Experts of a small language model: 8 picks a token, a variant of Muon for the experts.
Below are experts of layer 10 (counted from 0) of a mixture-of-experts language model. Rows are named router (the router's row for the expert) and show model dimensions 0-159. Each number is 500 + 50 x the weight over its row's rms, rounded and kept within 0 to 999. Numbers have three digits each.
After each expert's rows: a language model's description of what the expert responds to. This comes from a sample of Wikipedia text that the model never trained on.

# expert 46
router:519525458480484453424544539467498471537553456431438466498480572548526569411430463592495544545549573534524483568582453560446474427441519496483499398498545492443451621462551544655503497484528469564492514433452461497524503525415554497572503535565422497499494495589529451505547531576553541440452504525557457499539598499544524502492532409454553512439481520431424525507547488528489494441521378497441511528495487437504484553531543455478416532548464476570505372551443493420519514590414464
Description: Inner pieces of Greek-derived scientific and place words and digits in numeric data, such as hierogly-ph-s, Ast-ron-omical, Sciuro-gn-athi, and 0.0.

# expert 16
router:417419555440536530491458466493508458493503436515489544476465538391495540561336449482495540410559614423562593411484503552490409533518477520576435570592460450480524508509437537596521444496488472517551531551453560513426535498510509460488536526561504521471407451439472465545402479537454464451539466555551522467499510508490505630416575484449522538542456449476481489529454540411551496530487500535578449463447496485504472435481518491397521581493460416494539518459450578467430491434513528
Description: Middle digits of years and dates such as 19'4'0 and 1'8'60, plus word pieces inside capitalized names like Fondazione, Great, Nort.

# expert 53
router:561532516524436561435581572426481542496530458449566567469477560478474489470521567592499457524440542455416569567487577536490515575507555520563484489501534436474478619584392536537456452495508531478423457479539510452526502425595571519479523513577392416574434478470476541429453466487499476491558565480485415470562472528471488490547523512502572539553561554454543505487438491463468496454445526438450680543499508514530494484460407521431506491578436490518573455465440424493540478545454475
Description: University, College, School and place names in education contexts, such as University of California, Institute of Technology, graduated.

# expert 15
router:464519420476439583538470372518522535562550469614495419483522465554493470456497484540421502483533465479470400389435450432485468464472436438483512495559534473487511420417606540591472422486424532507425432489477443439539473496469506500610419513487499599422451573610504460471488525534491425489431462509543488543500468483516446482478501479488535422485479458521496482457566553562512490487383525537590436489523542517393493550555587494512509459570464578494518555495561504428505448536523459
Description: The "as" before a character name in cast lists, table pipes and commas before names, plus adjectives like former, front, central, main.

# expert 49
router:533494458532514513493557368539549403481516422541596459470502517438469436531523487524470493484463447489424497527480417484540508446466598493557561486466513483509568459369497452526444445463415534443540480439450458429478423475448575456580473507505525505463426510575547503485443580480514390548453568540465426454528536475544563529491421481461549466551432547497545502401515561560549454615445536585437531583544488558516474538465504520519470536523483545580483510422582439432551494464524425
Description: Pipes, list dashes and colons starting entries in tables and bulleted lists, such as "- 2020:" items; also the in prose.

# expert 6
router:567544492527398511548529484518528455564494468491572546582422496549525420533524492525547522566402424530539468528503425550518560420483582404539551474468506437584515435561463531517490454438403511506497541511492543444411391395484503522425621478466596571515439533506522543471476525444494553463519529498499474506434451426516595458490424509523572423520449546442439495461507610556548484538443543580515481486532472526487473416482591475589498520520491549439460500530580510427477448529488464
Description: Colons after labels in infobox-style lists, table pipes, leading hyphens and equals signs, e.g. "Type strain:", "Crew:", "| Beyond".

# expert 55
router:449484428480445491442534440456546435435515509559473592494429504437538528507526555589575448569517614495537452419574470486445568497474474486465524521444453526578429515451440513384480457433434516586500424401473486519468471535483450462457519522517459627548431499454506531521404477477527520521501466428456410544461512504531497471493527464511449507484603506474469516437433580490509456599560509440424426489517483506548453602533428459529437530511537586461475419445510446496482489382527541
Description: The word and after a comma or noun, and main verbs after a subject, such as was, is, were, has, but.

# expert 7
router:496562538536517498470397540516489394483532473620498503500427557547502562484497551422488453493604533442415456433408554528456494496463539548510467575456445515544618462496464486471526526487445454460436431443530401502544581548488545445478477481600548515529485470511511523465596465377557602575516432569445482569523553485491560476562492459575428561469485505451504531538590495395504506530518562527530434517550457555528484559501501480536439522486527569432435438484569474478431489498576530
Description: Modal verbs and the infinitive marker before a verb, such as would, will, can, to; also subject pronouns like we, they, I.

# expert 5
router:534413545570562437468531383508469442521531492479496435568508565564459496572476474498407452559493545535578450502566404422498497518509452548567580464424539457488433535525568501510482485487559516566499545567521536441428518476444472493483447410520508497447496529431493446397589567533556551558460465464452527418481486547476469536433527597495569519565567525519596550356519412504531459548484528541543524471485413460480512432478583510502477531468418532497553514566521507453458453469395489
Description: Digits inside model designations, codes, vote counts and table figures, plus spelled-out numbers, such as C-130, RS-68, nine.

# expert 10
router:590456607448505590429476565548535438509539424490471449404428484447413528501572532507444519542480439506524512493520466524517527458459623488434411439530458527511440505475476506508517461528527523390463460506496548523458551502599440458453538450459481527468466592517517525502440497482500585512419506546567490426557462446523568541602541574483484493648604529520488572372424469486502512461493459548558546475515581446473439534538552466444485528540479569469502586421492493543470519469463496
Description: Endings of German, Dutch and Asian words (-ung, -ang, -ki) and organization nouns after a proper name, such as Museum, Council, Institute.

# expert 11
router:486466606458580530452554460494487446409471524484459471563547474573573520466551472457419490468591492504432516568477540505551515528486442449416508439504468420483397498422555523473528585526527476459519554567518471525457534499511497567400548457566445401561539527459563539516489546571602613464456524517471538490590458569411470465522484542475426407516455514446467510501446581466552476532440458539539514451453505532538526495431503474522537440487526507453513387486405514499407568530388538
Description: Digits and number words giving ages, durations, census figures and statistics before years, percent or households, such as aged 20, 15 years.

# expert 41
router:513504482551523547553471543440444547422577542577478585510559422452501499471510551439474415538524477515537573457557464443467435479491576504594419515531377422447474481546534482586491468461530503569549510546494452545421479502538511454444427539524519501551499547457501585469456490456473510415506480565497544536354487500494476591530557537550548507592502511424441468534470509502561484555561491463507558465614441436398531411495548555469506446488504462532542466561467541464455589578406549
Description: Second and later digits of four-digit years in birth dates, graduation dates and release years, such as 1977, 1944–20, 2003.

# expert 20
router:545619500408516446538478502484566418506481535482530471593556554459556578505559536497522606501520481392572474601610456472457517498389545512555473396386518402450429513514490463432524458507584551488391472576494496577479580450475594478396482575480435455468488494486499442482489469453515428504487448515467425474532535499423528523477518472559512452458496530453601452513548460475504458458465518476492503511488522460552447529507557482487548437423432506433513520399513423517523485525487521
Description: Syllable pieces inside Japanese, South Asian and Central Asian personal names, such as Fujishima, Asakusa, Shokhida, and whole tokens like Khan, Singh.

# expert 32
router:521522547569406500427604600506495471552546578481428519522426505539462501501493490529444502531496553420545502434625628553503455525512576483583479536468500495543553472504524528522456439454493450456579523482485469538529547425499445563430592410498481524496505513565489466444527580449524474585485454571438456551503484540487560572491524486417397540435602552434544458494528481432517524467434555575453560499501519566448470569524475448421491489588422532439506472410483444492532553570500476
Description: Byte fragments of Thai, Korean and Javanese script in tables, and digits and commas inside dates, catalogue numbers and citation lists.

# expert 42
router:511477517561500531571462393465592501453479505568494533521465443594416538522553501508571505448488504419427462436521543536432582552441575537521567521492441478503504509450493482383511487487505550575538453437516597464523545478478484545410539463556429550515401563421542471483423486560479464526549448502506512548437543494485463495474588471444400448437627533550419416516499519511461451534548584485488504475522506495444461607494562516563406528470429594533491492421492489431464537475435478
Description: Finite forms of be and have after a subject, mainly was, is, were, plus clause commas and "including".